Below are experts of layer 6 (counted from 0) of a mixture-of-experts language model. Rows are named router (the router's row for the expert), gate (a neuron's input weights, with its number), up (a neuron's input weights, with its number), down (a neuron's output weights, with its number) and show model dimensions 224-279. Each number is 500 + 50 x the weight over its row's rms, rounded and kept within 0 to 999. Numbers have three digits each.
Before each expert's rows: "raises" lists some tokens whose logits its average output raises strongly, later layers aside. This comes from a sample of Wikipedia text that the model never trained on.

# expert 4
raises: "1", "2", "3", "5", "7", "4"
router:537516497535498510442456489567535503424500461490417512553582451588581448517563530538556525452498466517507557484542508492459480452549419465492440476448507433538476500491
gate81:504443489478498414459561495464521473497502473504469490518526485471509646555556544523565453459456523516452491452526428381388476514554601447500545514407481500418497556478
up81:473498419401499514441506452503465458493483489496576454574511448486529483435425518412428517604525473495608569511485551496505491541506481445425409412587422517530459465540
down81:458432427504509456495505552523462584527403542405582430513437479495539551497469538475492534520536478561379463457486533589437536435479556507542488493536485539531320483441
gate82:486502444412567530536460512519463519410527509489565608509500552524556593502432518545504535629472524405416474506545520509405448499501448449473489539483536569552481499632
up82:569558632371556539496450498547467544490431479518578501506481403522541571521409543502562489588481508470499560575556425493443478435526382509452500535472513525540493555559
down82:417526462465486549479485441553568536507512463514529510520545536508481514528453531478467476516540461544469535423619526519465548510481522558455539489542496440512503467482
gate83:515504463466510502615583507487550439507495432509504438428529448467478512559547492420591459434450455566549545503568501437420570484508541489527514544446430436395494582556
up83:504444589584492543490556463499499466550567495381556515503403584518501518509522459417596460524533434550608494545504525474537455612509453421535455516528431439534436542475
down83:576492524527517494536525498470548468562486492522465471543521520501514521501471555486478497530466451565554465514457516452510552457477488425453420475467513538422536480549
gate84:502512548565529406457469424607563442495529485415466531522512439495457541460502406499521610519513493565464484624498504528486440476462385497452569425466451486514530466436
up84:549467489491542473538479560560557497500483402449590527520485443448447343539595608543499539515469574507495550516469547456564479480488582386582505486463497517513481519510
down84:463460429408410516455461534494455520514570448569553556534487548411541583536414440557497546489454402453462502417514482510466491463588450546479582523562445495459540442487
gate85:489510574536588462442489552514490459475511449475535519493452525512379525506478470567521388467429517526420413443466485509590541397399404500490518500454463522465476547585
up85:420491512483492459466474485578527554542526502541543458519551524544508501425499496451514595614563509506588552479462605533504438538542497517507429560566628468470591458336
down85:434483413567623519450502559502440488495444496403551513477455484515418512472501466433472477611488472560454542552512407542455519401376474495530494525394523531448466454483
gate86:465481446484537452517436566441494449556574421537476526498404557477466516584414486560466537504446453386522443588497552581480458473359548475537456529521443563572437466540
up86:566520517486507467524526476494482508484468381494533572505562596438482540550443504494473457525512498501425498523530422464481525393527478491498415487532544484520426421480
down86:487476459419422455583463446544441432529516454541426483519506526449533452465501608520487518525508452553477468491540439489499509509483468564520519433475460507529624542481
gate87:486590532429550449460491455493518513521413543544530502469523556563539509476472515512445472478541439519559525614544515456494545479422484580526488528473418440529481430456
up87:544570522401478480484467483475459498578505485499516584492502491480494558424408401549510513495544492477529498571601585458475500488467557514567526533543448506445495430539
down87:601425526462508441539488456626553459583516534517515447491510467563455554591555493465518491462520407523494509491561506515458538549602504463478485538515478486489619615507
gate88:541509516588551489589553453537535441523434385426490484519398476480550512513499593468499399477467439501619478467521515473494492480499515527495570479555560526540544511465
up88:516484522512527535409506406584422511405518455464498585474521472462433482459472443609468636499495522446535571486497520545566404643450443559488382447492591533526453599504
down88:481439597561594487440424505488568407509442478426507514529525499513469566501494445516523520425516481544550544528437523529575474485511583484566472521428484498546441477477
gate89:535513510482426443529520480540425527435497520511559519451437493507625514541463485508581497484499577531487501487550542531566468534611339435406475521522494472510461463456
up89:428544500622569437552533442493472570463523484470542541440628455506531463574510421501500486494559545449508655517456474510483489548510488416451407495509411515509452565521
down89:569536476536526487476525559517516435431435537488410467543501488584497501473563407441415507453470520456539546521571419482406488498511411543555398467531482513428523471440
gate90:522599513523511509538640550498482522536498541502555446505491536408520440462542478483468557529467453448405563458460540456447473453498451473497533498484445372481454444518
up90:484571505455494576532586581460467424448486367479464520443442434528544482380524402474491480539471532489498419489479481468503546493473526414502546534434483522475521619466
down90:523495554524398504504449494556523469539541588401510534433481582510566516486481462523628463489488424537545461430599477452560563583536497451428437425546495562409450503480
gate91:555535525502477477509456454420504442445519514514481466526457504426551557506481566502492448482470512629506574552564502590519435573516539570516549414424546579623443527464
up91:623501564558627446483488559529482491497469541503415450502450479516612404568459496483540514505437477506508527450511471427465434473488392484469536494520533455499533495463
down91:524508523486494463485499459576511567481535467492509516514475582478479436473490497504525463549481491545512541515515598495456556546499482525444487450449465472535449513516
gate92:548469413531586476531391506402402552536479519480492432584547471549538533476480510486423496456445603455621526464485518514469499557495497549434541490494535501506497423440
up92:405476433606554470546538606455512568599469461478481433448486514531582506535427533499430567520537525534405526530558582439529456510489498528475550517463556501488522555493
down92:453455493507453487539508456510504510574521568452549536507520522497475506431516567521469529492547512502470405420514473451395524487464537554503488496489471444581500548417
gate93:491547600486518472422440525456585534448544515501585444541501552455460495525456545524584456522386474515513499494433523495519513574493532375457538424339434467486518507512
up93:578505486498544527440543553510453420551547547569474539477472503493527464456476403519458506496438497535486559477526531509510498507496558591557389451602513453568530506506
down93:519465509564458443599471462573597530407470480440493482620470558468553502444458552604542413498503506428487516465371471477518570547487487525487492476400492449493543583555
gate94:428505502460619554589508476500502378458530453535426561414465469465473457520461468453494485545548516458502636505497488414490534529451413512479511491505523492463556449499
up94:583526459451466423432446506509471455507531594420426509475523502457489459599514521498465466394475506479509559471568540404612479530572569598569521506505480530553440498548
down94:581408470498483524454443484545497556493535481483493585558501406581494543452499527492524584440476499543476481617506543512479486544502571533480573546587437567451453484532
gate95:554481387491525565561537604501482511463458531556477485501539588501574528530514520508469558505499583461466529458403436507415523554506496543417465467473574533464449498519
up95:575542475497513443565516563480536531560503462455510512571480556506448476493492466479518575472468515534502497539498457494518496482513469521486487520498494486519497499442
down95:537498522492589486447450409485474546442503454589477532509566444473511568382442417401493530425507434432584458534590488496396571573472566448505476534548475479476564520567
gate96:446500549470439469436424503554433588459461486519543437559489421500491507448504589440577464384545492523422354506566423582474508450490531599453547514573457521421402514486
up96:498501521455574492487631477537546421528564468554614492528516539581507526521531391524509576442461458592451574534421512539541460432449508541511566530417616517539454564464
down96:518493474536559443427483528469504486432450453643422524576557543441484556526391506490446486545514497496502463518551485490471459526410502534449424423462541501497487428493
gate97:438489504490505466475501494491482566562632501593560419504448518431571529505459522417501484569442623496416554463570516506491569484507529538432440533459409511542486520555
up97:517478562464489548530550426440513490529469522458400598448521557562460534517475463524502526449593394422523640483496482536512486541447513426530457463581514446541513514421
down97:496546499472537530501585554532532522532562539562495341510481508513409595433513447476469560619593588534481454423455508510485530518526374570497520530486472579458529491602
gate98:529422446435461502473511495497481520626573507491448593466584523490541495492474483517455411544494424492433441548500523471474549453484489531533485527480565535525521516488
up98:465493492518500524417510525459506554432487452476539545509409491552461430498499525436507487471443515487553587520525508551481479563511454417502453547485556466465538538509
down98:551535526476490542506515490623459580503471500573525562590581482517539592558490561504605529494489528463503457513514507459509417410445483545482495517411518598545453425502
gate99:481513591438505568587418491509418535408427505549468556543474499601482514497460500457592453488526468539485433456498460433570520539594423447441454507461534398516454459523
up99:498539420594443389404520505435504436495520496492471543493377482501653503545493509490521499486494413521434551513483457583556429418471445543550522450505499438465447527491
down99:430414487535388451429479594554516472428488476457471527504456552425437447548507473505496447509553489486480466573412448525466494533492411452511516557471549513593475443524
gate100:515495466463494546527511513500548545547433507481540430466449525509469460487417494524614495500489490520492441438608508436515587493510447594571498489471576523463532490462
up100:483538495513427511507548519521515524434465582505508546549426477487472450380540577526458605494424445527535511464539529454456482527504480490497519579465505465446485514539
down100:481553500468529560509472580515463453493521467586474389597534482624343484480447490494465426521507435490474467410509540495376516507467542524516541507486444512609489510463
gate101:533532509465490531482511503532461463380536449515496484502512427397566503503418549502478541475545424379511501476498449492585518483492433513420530601441487546559492457518
up101:522509473440456502439486531487393508461485474523537511534426436436597499528526502474462476488575483396438548528506511481551487509415474518424430592476518505495497468478
down101:487598482465471564583484528635445499528563463541555454528466481476553394483473498548492483443500589590549543453469521480474497503488503550485516457536422454514508566526
gate102:519529553582495476504561515528470499558501500461613540567582502574455469569426513567603529523542479482563506516578442573569506425456493465475439409454436470558509590540
up102:509535574440566565502512533556553584526406573513501531503478461589494436471500452491557548508494516483584520513513437517579519435520504568433501513487486477457518567416
down102:529507602505492476504594469485501492514484564549551490430536439500513503563518536543479579528430526412587623450406480559568528413400517478470521568470525533494494544502
gate103:556480557553521451462555511601440493549455551558513553548493474508446456498463437455509442504482482535463474484497506526586498503537462450513463486513482454545500446607
up103:530429559529434420518542552523471449538581453402526389460474504425463528501530501551408542496403544428518572436442510529522572489514509496487554561462491572569472515568
down103:473559449537485550434535521536585517558582514551461443520492593439467406408488509499505480451491545524541565527424532421446549505521510471498567534496514502460571518487
gate104:443439521437488501520424442525596546488463520508539522401542539493506536477533424566456525520580431469514419449445460530431573441520431441459454480451502512535478592548
up104:446481530521470612457479555532526504462503444490520544421498516463512457534503519552507569524406449460545466607456463524478440540455511461547504452458418589549515489420
down104:636481545471459581507531535538408466444532463428523504478533524478520533582554580501471484542521444523494443536469512619485529446480488560506549489511447455477566522484
gate105:523488565514506530605421468391460538425543446515560417489420548560473439481562418530506563467625546404508562580466573495510540461492469528499454526515586554538535514424
up105:457510526460451578612501405581499381498571436525495463544540534489429473550585525431487439529484470377570454499569500526471445448472555557401480499544533467463518546567
down105:472462552549416498474439477467477576393500473411443612553486544485505531414493505528578475479485531504510516536481538443596468445523591507608586509524465502484533481544
gate106:509464504409465601437568533482540486514547461509597453553459534499521503536535447488505555518579420536597458546499503412543548576558450478537552448530527493568523526490
up106:482479510551480462483499421481379519407440580588485657475546494520392511524467575605418499547497438488483569442505510598554528533520451448440550548490484475449492486413
down106:477453490524498498437505484490551440439470478470554507496457470534559523552471568471566521490502484611491496515461501481507541605516527482416478495514490632396468497507
gate107:463474391487443479445504487466524494530593506547508426540561532523511545604427604451470424485529451506534520520530491554563547475501509505522445424448425479497552527505
up107:545519604392468495509497387498457463563513552532457527546515478524468485487519577471484468430475428466575411580541466570544482477493417533473546495428491522563509474508
down107:478580527433451486513506444523468508519539482412514460474563628523485483487486544549505488560508513567512488553562506551574477453417465462374514525518528417451570547534
gate108:511425503460475438532415481427572447535446449473529561534568428492470357526486447466428505507504423521516574559460607510444517423480566518514492473508561580509557512433
up108:542451483538519609453550567533485536579582530562517437380561453408622546502496494543490432481470462601502523476534488513564379566502505543536564564577476524449523506539
down108:525460484464505517439406558509485403482490496566519510565559465429451535493481423463475522475488584482478357507473523540504540469409498480510482454442575445544448490504
gate109:548513544560511457524546543487511539488460477533455483476515465533563436508473449475522473498439494551430507486383431464497492574486483534567624547519553532478466520483
up109:455545424521522509473546536499455553462545552544471330511456467517499468526527498527432520378480484418584478464428507529436401461455508496514543508556514500405543457471
down109:476475522475423448504540488517502431508589523547548431514478544532418427490422559528460510501407420419520488450473553418538456492412451400479521473567481641540542536483
gate110:469486491469547457516434496550567536555509515447494511494497490547420411549540457536515501406553512569465475609451549429486622501545528454533525483534440415529489521469
up110:493530568525451396430454591464491526500535520500558551473564583507520531517505453477569446550528539573484447492558505582443469561428594531448503585485490426562496509493
down110:451518500555444549378483498413439499495518470549499403453559486505522424506513524506467440470533444561510444482519437444481552522572489408411470438421496471509473405457
gate111:497476559399454505474456504493505474568496534465501591417464481508607558490477379473518532491436430412498539500526589463467415541483480458464517527460608439559464453423
up111:501536437509532501564530497555469508512509464543478347523489509436448433405532541515478474471501454557509466488442543597509580452415619504525437421579462434441517470565
down111:573526423357522513577461502491454512418447491575469511501566442545541551445506569547441539558504419495386463528514539471591534365548549422425452494517466552495557510476
gate112:420431509558555553446509488496466496525524459510575502553474548537467546512479518465533450521492491501446528565534501475521470549489470477538484494491426525506511508462
up112:451579606457549489559471492565502600508534472480472460522446482504671552481486491480590439525497484424528467484557451605408461528536463524522454423460502481475521496498
down112:538447564419491406585577393512463546451510419545544508487444438465512473491478540503507501557442466452607450438560465533497458483492437545519540477577525545521503495506
gate113:540603499567473545458486520443506572437566403544488553534494493567462358443457612519560450383517547567455461523537415492502463458474485494470505529483495488517480494479
up113:495584477549490459519447527472550482508556516481474534536516490497453469525522512489430446502502523555491565567499510541570496553456507484512532494533407481462465406540
down113:472506478507525549481419551488484459574531609550442504500492441564490373462418503513493512555429564481471446464457503482483431491518405440603553518525506464465439453540
gate114:540529405489585492483538550477567490554502473524476523529465490440598491388499546560478546442488518488478588460414468400466502409507457530580469582470479485525571620407
up114:372473510511477531367427420573485486474566480426480478514535432517482469476450408410560465583497425477515480534583420491441521529513569451519519508429517560532503401548
down114:538471533493540470471580551500516520516463501472478543541494548445561473486449455530476436547457552518500445495419510490489504486463547506531379521533532440546526551573
gate115:469510569481493509506376580565500450501564454452482456431438509529509617381501572530486432573489500581446563547525392474550576493515526403552420458542528473449526501550
up115:524497483473438423523431506547539505535523473394500446492455442475484447428469543477575534526525481407442493423533527542439562380476529521600550397483528614376483482531
down115:511468588477540510434619418515484509514435533484571459535481528500538496452560532550517519477484469448477517430451560454478503406447497488587449492522557447527523476565
gate116:496434439541489509542507507531487563520519498535548495536556418527534514501586548517526478498474578531495494513463511501469586544502541408467505569569557489410532467511
up116:538552447510585479556488562529468476482537460438384429505442593466516515492394556520575427454563418491521478499494507563480551521472518445584435414457556451447518464541
down116:455535517541582520400485598418548475497515507507475419537506515517559503534526389508499475483464387553489538534541557522426509485509483485487459482460353484553490454585
gate117:482457448511499501479464478581521498541505587449409522570439503533483428610498513505467530487516497533442408513533415535446541432456466540516358488531409461546473486486
up117:537499536550461518470498461488560484531548414484486556462514573531523496556522545554625498539565415419555505457588559484525559490578489470442516475509446485596512565462
down117:503426487548461498494580525516595520476607474533511425398488441477512523527519542565451528598460474449549547566422492599518399528466542424531520571598508488473485456485
gate118:477485484488446418519426515563443472498483547486489458522488533476459531539540536540519547579415523526487525531527512593472554513522454427389550542522543606552472476489
up118:463430498532423440533517544529479466458550482454518486528526526557474445538498542540546491510415496516472466548517439539470531460542434420460474548532585509541455515470
down118:500520483489520487482636576462556499529535500491536540499488435545525541566460478420521470562456577486579480472501499442498419476524458545482519587522491537517504479544
gate119:552539467548568454594442515436473467512481513448524563541407489600563448543473560535509476387502550524542442515555457467575522473511461459439539474467494470432451441558
up119:495402443537456515526537423433447483548501505444515502526457430514488488504507475534539487514488475501588489469596393555551482490515541398603477485455587616457531539539
down119:420516463542477482534522515498516546519537539488474623494502456511540540457429468478531423514521418466633572544563466461541386464451472436497497503539499399515499517605
gate120:421498471555399499531496536456448443552486484531467478378522446425443586536569470521479485531521493580412417507539569573535525478435545521492416463490583498502470423523
up120:479564469469562588554500509488562446442469505543524483549560564519489463488473471511540531530518555413434522466483489546491458446445485494411491470545531398378533536516
down120:482507510470512510506457502446491462421507468509467613417539513587441498556536517511571425448559534565484544495499496514440533583540501509450466393525430496517472462522
gate121:459458512482479582392611578623556553461508506433491479485483530478482461437368601434423454515522400561488488492466539527501479453553476467411523592529543414488488551485
up121:516543446517617503539439501482465448550592509573470491466470461504563590451504501443461512519448526526517489439579515443529499455495512559391435476561530555478546489497
down121:521620461506567418526445501462474539519567488495366492579498449519493552489491428438404446616563462474564495420497475518497511550538546494412508544542534475546512464438
gate122:505357484469556538589492430488544446459507532445525446530424569434439496479486475592479419473528431522507584563464482532442597520495532549503525566501530520483498503536
up122:469498503480453519430537473509419485480503455433533551421537459488460516508534426475440503412544506474479580507632552461412553597506543578505345490507614608438580521490
down122:510471568487475504407552484546581602581413448429565512475419503441491504551479469496476508478476490521494501535505360498542496539566524447516456385489391421375512501537
gate123:421517509596539532462524542554465454470537460533474453510426566536536445521590489502480507426574425471560501448535554512536444459539532519461496449449526471488540552480
up123:486507498517488493483547529501485504455520521524491618445449498524510410404603581522566549524459539550479472513429480543484537491491481470489462517507498492498503469434
down123:487442477493510602411515462482537504450568529497517428561382480497509458573589461606433444542492436485504485474565477381534472426497472397481557528542547571538454559557
gate124:546322621541536476609452521458551537483469464456545507569540469585486560536472354525447552542493548466538582530439552507629475489492538468510568482534484561543570571470
up124:455470521405566513496475578443488556547410529507522522476443468538507423526444392484477513490452516473569616611438515390554491522544557587444604508599466506545483543433
down124:496527489434484404521498471428410458483383457535542602536506516500458471417539543456478457495510468496502596535521459466413530605565537489515502430465463527476479432475
gate125:499497547451465477536498548470625576558491510458536404520490482469519501577537458559495432464427476520543449479504541517496455473478552391569544452472528429473491556509
up125:520444517495523530583496440529581458536444518427503503416519519515411608476472463480482507591489506534496503527520471485477486503520426567508434557477404530465537569498
down125:551365478534533567506592511439479505415532565566500572558402520492500591404570521617409482529449550548469430464523512502545460581546529453515541593518593452527502474549
gate126:424513431494507534536544474512524538560522522547423517511414495414495450437576512505489518486394480432552500565426491551514553516514537459579490404456459529441599454502
up126:518501538532460491502472488557563475460421536534448517513591475525543452595510524535451445464478484528493436489461483513510519450460552565532518569465453460498552439436
down126:502479527504499532363482520510412514509484437420545543477623472508467491451435495442480398476469509412462538525478556510588460541596493442537545487448468537521603470614
gate127:485412576436513517518528459587560574478467535466483461495505444457519450521526463491623460491502469547475519446486521422534494472433455509510547434444498497473515426461
up127:501474509486484537473505350485532368496538480549517440490559515552521463558469480451558508506453533466519521462594479521561523504452518511539445578551480498472473515493
down127:511494473485539584471619495511437546450532488463569470491446519512512542571502514449512455519419456559566460466489530471537403450451499493478552457480478521457466537503
gate128:431516494457563456545396463469451495541520536555528504302531443493572392488555499568477603513536487485502525473594468538619512503504504478520485490477467513490529485491
up128:520521455463499504490576468570462494452533511434574492558583532510573489494534461459533424488511477516475506412499574661409527535522534486546521497537463476457512548471
down128:417356553533440576541439437585386517448494495553616588466622553555534515527480506534575497545475505538501435461427495458561480459443531566486440439474484484442524538608
gate129:480513444553582461468455478547584577424505496535506512477497502530551449509447522561421499567448461538427456512476469443498525468572427498488451606423421425532498521467
up129:467557482552455432539579495463505530444451451497507550575469470514500483490499505437644464559441517452508396455495452540519562563444457460518440465570512561393504496467
down129:455490524494480516446555542537511441521499561500454404515505485543452447443495437512463458548486514585464460501409524533533539461519550374486539515476556492551470509594
gate130:473554479533488496481473520463424467488506516502540486548482614512576446595562510559546407568470548439472476537484596464544544527531479435567589475414481465481654559383
up130:523418529472484520466607505510523522502531531523500583458555421532497434471443472519379553552569443532551449566524421494424429485512442543410452491475525573445459414561
down130:564486496515430475430487484403507553519484534564433451501474518492511570463425482551560444509476519537452410447458497556537556433501486452452437480457513535512497455491
gate131:581607451508623620516536493542464488525477439529489471533402455559592493580520452510502451533568520506453429520499444533519477435461553525502508489495424482579543477541
up131:479465566466547595548452481598456389482467514412418436561498505411498581504564510547409519513520481457490517497492489458532485461480503447510580482464475506532507394525
down131:434522506532477526603443505494618569541477465529486451406552554511531553541501476492500488500563437522477477479514469453507543521470526576540475477459573612521521524456
gate132:471546584477434529566539434423519436500483423493588492527457459468553492501460421479448566491506480555501625630540517430559496503523401517544479410534507531486477445554
up132:560591474550509525532453615633491576478425485492491505523440561537570458469501517452439463427438488454465508425512482497556526476549484517471428475479498476491452533441
down132:483466434538521570555522453540497480465475490455571489517554547494494488486436540503561494556511408472540506487401563508491492479538500491446567488519513465527427524404
gate133:481495507501604459518512492449540539443520477470541480497540387530535453452493482563476525498526458601516425453435459405498536537657527482439539550503538461470492487506
up133:574411484465511547516550507459499479516466424580462474532492443490622486482527545475482498496491529500509472566567516443503489438577574517508559489491480542581489475543
down133:596415524553605441547502582501492562532570535577524451519549450491569530596464514486438511604472498552593498507495512494471525455467444524440456451539580494539468393540
gate134:541440490591516541595519501406500569389474493574465418347462455489586415484499478483518473527535508527451484528521576496472426466494429416531606481462531481488578425539
up134:511520442444549579587488406443479550490501640411578575421570443418540510406510516544434561451531443516521499505535578546515512445552514576564555549531585434490446589520
down134:586541506515431482582541457508465452499521478440498571483565472502444573564327498453592471481503439549440452514572458507523468567479533511493562477570503506520444504535
gate135:396429481456508417506565464473508465462445475519612525542564488425483545610567485448561493429511556654511524527495470577425538492516472539413561506536523473511455512554
up135:498619456489578578467468489535559506530472482452447436461533500516473457451535465465499518507459461546506434447423570513595478616504612444551624572459512458554491494488
down135:490564513559478555487502454543499536482489511403600444484600434478608440476525448464455594467564517454537516422524506500518607500488518478469507557459570545467496567570
gate136:537513474485558379429478590467566506497502493470416554514564520496425471535558574421488543528469580456536564466469525598433448490488489578455493464500450458461574467546
up136:404594378386554500496482537494514429517515532443436538527512503495502526540518428486542592537487473517494542508471491492511491524488511556530412446505506524520515507524
down136:515424569458436471517510526416524424492455512519464449602491510578552551548543534526508546480549454567556455518478496557491437572434411554581387430489439551437528483434
gate137:519510428512524477423418446512391553482545485529440616596480534460522460545517586421443548572470497451474460581511544500530432478393506479506371554528507479430518420481
up137:556518524535521507522471460454474592480495471504445410616521513493446496604463535467510546443497433554446480512525482509488534523393463501521443548471445551416505522511
down137:503493550461529421489479415503585505554506328433507555505442410483471382506505490419565537589491608438439450503583443497512491510570588514488568536517491517390502544409
gate138:436493585521520508478543480454478429414501510475483473528534532514533505582525498490538423475595514507553555507555539540444469525559570453491436598466421457460528452515
up138:526454440495514419594461552504535536544473514569496458505511549593453495541441451438444606444438493498452530547506465510463437540442502494492503431484492538340498391518
down138:437492475475561488538449545584479532524467510555631447519518592480409483430605457489473438526514509536556535468385518415454445609521532490400390538490488407465430487530
gate139:510532527502439518423558578473421526549492499489453491497474507554510512573505479569516515635531518466563526461534473522478522451472473560507546531485549475515562500550
up139:427408450534505496408502465509411437499496527529468520520550471547427490480524484413516506503471458530468538528465503529514477555553539497585473529427477454515502480392
down139:541535499530518542509603481549534432475474440512491540521479454504528527559498531652532539551516493499535475541473489517466444447480560467534525518488518476393573521563
gate140:557572455453534519455525633484559441493439651567537567492530535597548570510447531537444432458490466583509483500467527472425520532488529491489495488544528466477459527418
up140:410429540508530463436548473473443586507481441380525484529499477510516388448569518480498585481419510539444472470485428457471550592581592459578392467506526514531521488531
down140:505423539526508466387555470476545489445524529502446500509475585496460480535440499428435577523525548546479422536608511447494560520596516526508462480513448469467441555482
gate141:509480530460523555378495533518445541495511519502561545533526495473521572514601614497465459401396499527466536493504518502560518502493495497497494533521594536560572554473
up141:508436541414578417436494502439455559535493578529500487501504525474523515517516444496500429444375472520468475522496508512499488601556523500536416535556543461514495559461
down141:516538511494502570557499523488525529431500464442532559421592521486524443560541577583585547405382556451436477495474582500547414383516465492510530537500605416447480546521
gate142:506517548484488414546527423477452468455551492363502502561494460470449473477461454567490447517495419588510516475551507467470568481474500488543483524504508471572498471512
up142:543513542531579562593450580455538598490514498569537410485479415512567511465516522531521548443458538600484506452568516573491520435411441540409511501519454527448575532515
down142:492489494534637509416523427536470585560511359467506602532469486482404464497555492440480534497510621447400503534527524412577532501536430519486527476475451542532529459455
gate143:535462556523498517505466509473389413584499477475500554571656487524533497478531444519495501475497536517378468458520487534523523606537460505598427505541505538539494539553
up143:550496503505510452502481551551570630488488542494546519433519575465514530517543473563577468497491521561483544517434402523562538479456528402551500475535503417398505585497
down143:490590408471526527475465478524571462505518566481527486477528494531474504422646524501525505472541481454515566489541350515489498486494557550458466514576493494518490542540
gate144:533505494455575492527551431434524545491499534426511486457482456490566510570523474473538554442568569548536524507510505399558478480505518443574521563483591479490499548432
up144:574500478597487522532393508560480413598515379628546522538439514509554457499509543554492441560502531534476482503524409585530554574570385501564463546488530457437539503486
down144:572505427542429605467588488472537530500550457486499537626510545489452486483487501518508488495409444575490566526516556540593421471472468540470521544567522654492434589524
gate145:527590515401504455462517448498514537513504513467528559487503424509451510539442533495444410402375531390493471622522477488518440477542516552476517480437505515497472455527
up145:533441503508530492612522492569441589467488458525490431490488488512491595414547465494494655579497545386435433431459509456469495454485483566519539573580439346486583539528
down145:503477496482493488467487405576442489517463402489549449592495526516544512472566488477612547533513534525501493499539455531493553556540536492460496533551519441447540490497
gate146:479473494423515571505549479455538506531440576506410496482543591479540474409406487480486469499500521481555469467498532475533497560445491515550450569519556515508582410542
up146:446575492574430559521467449493486528523468519424525598541506514449456577480545484556485528440524493462449537461504499534633568532607490504504426560608374485558507542487
down146:433498567490560526469517517584456486466407575533549462475497474426451496522500468530503494524484490477410476414452521482472535495530490464536560475475490405486457452559
gate147:615501471493467574485518466508555624537545495553488471440404554544487533393473355617489464507528575467485565468467480433639557545528494404531519486390561484498571549390
up147:489433480440598512580479510534519574503500583404490469547435520496523423600466532500513471525516478524479454526513462521496488526480593475487528509526477509534486470523
down147:424536446535475447569505489492453519501509468430550421549508400483515477492544474599491491536406553439545415503443408427464634495495535543429484592463517600485531468541
gate148:489428592518586428527407488519539566466492477540507451516525540569522471564548475506497430468462528503511446514535569493516517485511574406424427609548537456542494381526
up148:556529564453455508531491456448506498518461616557572639451437472532514458562520484470421602474608522547577478546571518448470462425557498521485453552520551483421497433522
down148:515469484518544468484476513535561505464443432542546524506473457466439530465489566567496477503555433519449529356501476496503447463512493594518430543508506423583458422521
gate149:430452556494471520460505550517456519560512526514545459479469565538527396594573466487504440518474480607442559532540490614476488493476610546484481472518549477482475456464
up149:536579483458570487571523478503492451522522493609468451539489469405458543483451501536550484472513527484462584465448541500529531515539507517536546533478455490470408481627
down149:536456490535445571446542626480462432508550547499458543548431580460483504472478488545427536593499542540549558575447550472441541554338525488523471496467534460529408571473
gate150:480495410467523628421550522485404476508487417497480457489500503417438525492575516560493582471457424542553574510552458476573495607445500528449501460485485600496497488439
up150:463523529525566559444513450558488482508519514510484486520413412592545538523522450351477563572454602499531527472473547486519498520443511530547457459477427413501486571540
down150:406498420542471472543463505471365533525498536456488456493488563544422511387522560549423493357512419599512535542519485511497539486504510447498509536443427510515537516546
gate151:494460510461410478560402573469462407522465526554467483453490523552537538447543475549548488477479561492497517561548545395489484450514484435450537511517585474449499407481
up151:435471500471514511567532553516440436561435408519415638526475496450554508453459553588499553506414596476542420529547474583544447500529495521479566584488461523465524521534
down151:531488476492517573428468507385530488503529523427558431506391435478511542586546558539511542474397494505520474518575405479530579480468515553444528466521459497413538464538
gate152:528564514523460561369531568482483485499486500533419545597536461452440424525494516493542572508552440478391511468470516538521505462429444513511532571522530437442498521399
up152:504475395415485431447543532536558539495503519499553463475603469475492514556434450578483503540468532495504404571461541470494461533601465502504505576456513511552479544480
down152:494525431573467569477481547478435510583470502570510579580476482442518445554461459542459389538429431569571524520512469517454534559475514519524483392520509469554440438486
gate153:464449437332427615513567481499454433486526455562436509481559468525440521497535511397560515463473454481523497545409566456451434514556540419519477543418460453444481461549
up153:500487464518552606507573470566414437503485566496482507444471487504476515415528537532501495374551462551512501492504495518474541500447548568492458507470404515476519461567
down153:567431450554531498495471527480407520528452444500455483469538520383525508520510503441479433447495561526478486461437494505480558514483541499494521614441589491487487502549
gate154:476464517497490525414429440547515523486420542524521535446548455545554497492470552525472618428517412432479536437580585555455482519483560492472556538495585494518477484482
up154:479490408514574536426531547524555512427346589443455611526515574451491569470456484495524475511479521563519509401423488517442495443468561520467544545439507505529510503528
down154:514440495427442522461400541515503482546477457470435416549556467471548564463504481536504521570487475497551493573511502419427556596459518516441503571568621436442418429551
gate155:496509434582486461492419498484507448475575499436501459507471466547435551341493412531557561519483572491527503625448472616596465488445535557530499600461447624525504519522
up155:499478524445539466431455481521485511501451586534487538430444616519479464450405499530459519477496534535487445470487520476593504552517471477506529566526571425438458493443
down155:466440430449557532561407536480444495555529564457551499519478414490466543508500562571543512578577535600510475444502485487526436436482642522488487472465518484408466453604
gate156:524514486553512488463479512485377513615534561471464527474506504477498512628465468516537460507546557476552503451553479508574516468429450468444561409454507516496486596519
up156:532528485454572445454396574480476451540533532573564537447534510510422442414451491482484469506468470488530542478519529550570528553470586574414529449508472532574482478488
down156:499501467428535520556465465518431486645537448542446552459497360470587479464485611515533610474469521517470495604496462471453545493423487470498569533584456461600585528531
gate157:520456540401536568570541503481506510532481461535486472484498533513519569529458481603489503437495466538502512510581448551520516555467444469589459472512459482496443595516
up157:456598515483466413511459504472503573596579483544457592473503474539384419399537521497496615531515508433436503528472451462450436469495570519483544555553556483456570433473
down157:491509570470512550428510476435477457506436466533551476449496504520466451441427465471401409565474469668568435513525525441544471497416439523500477506531535520532538517347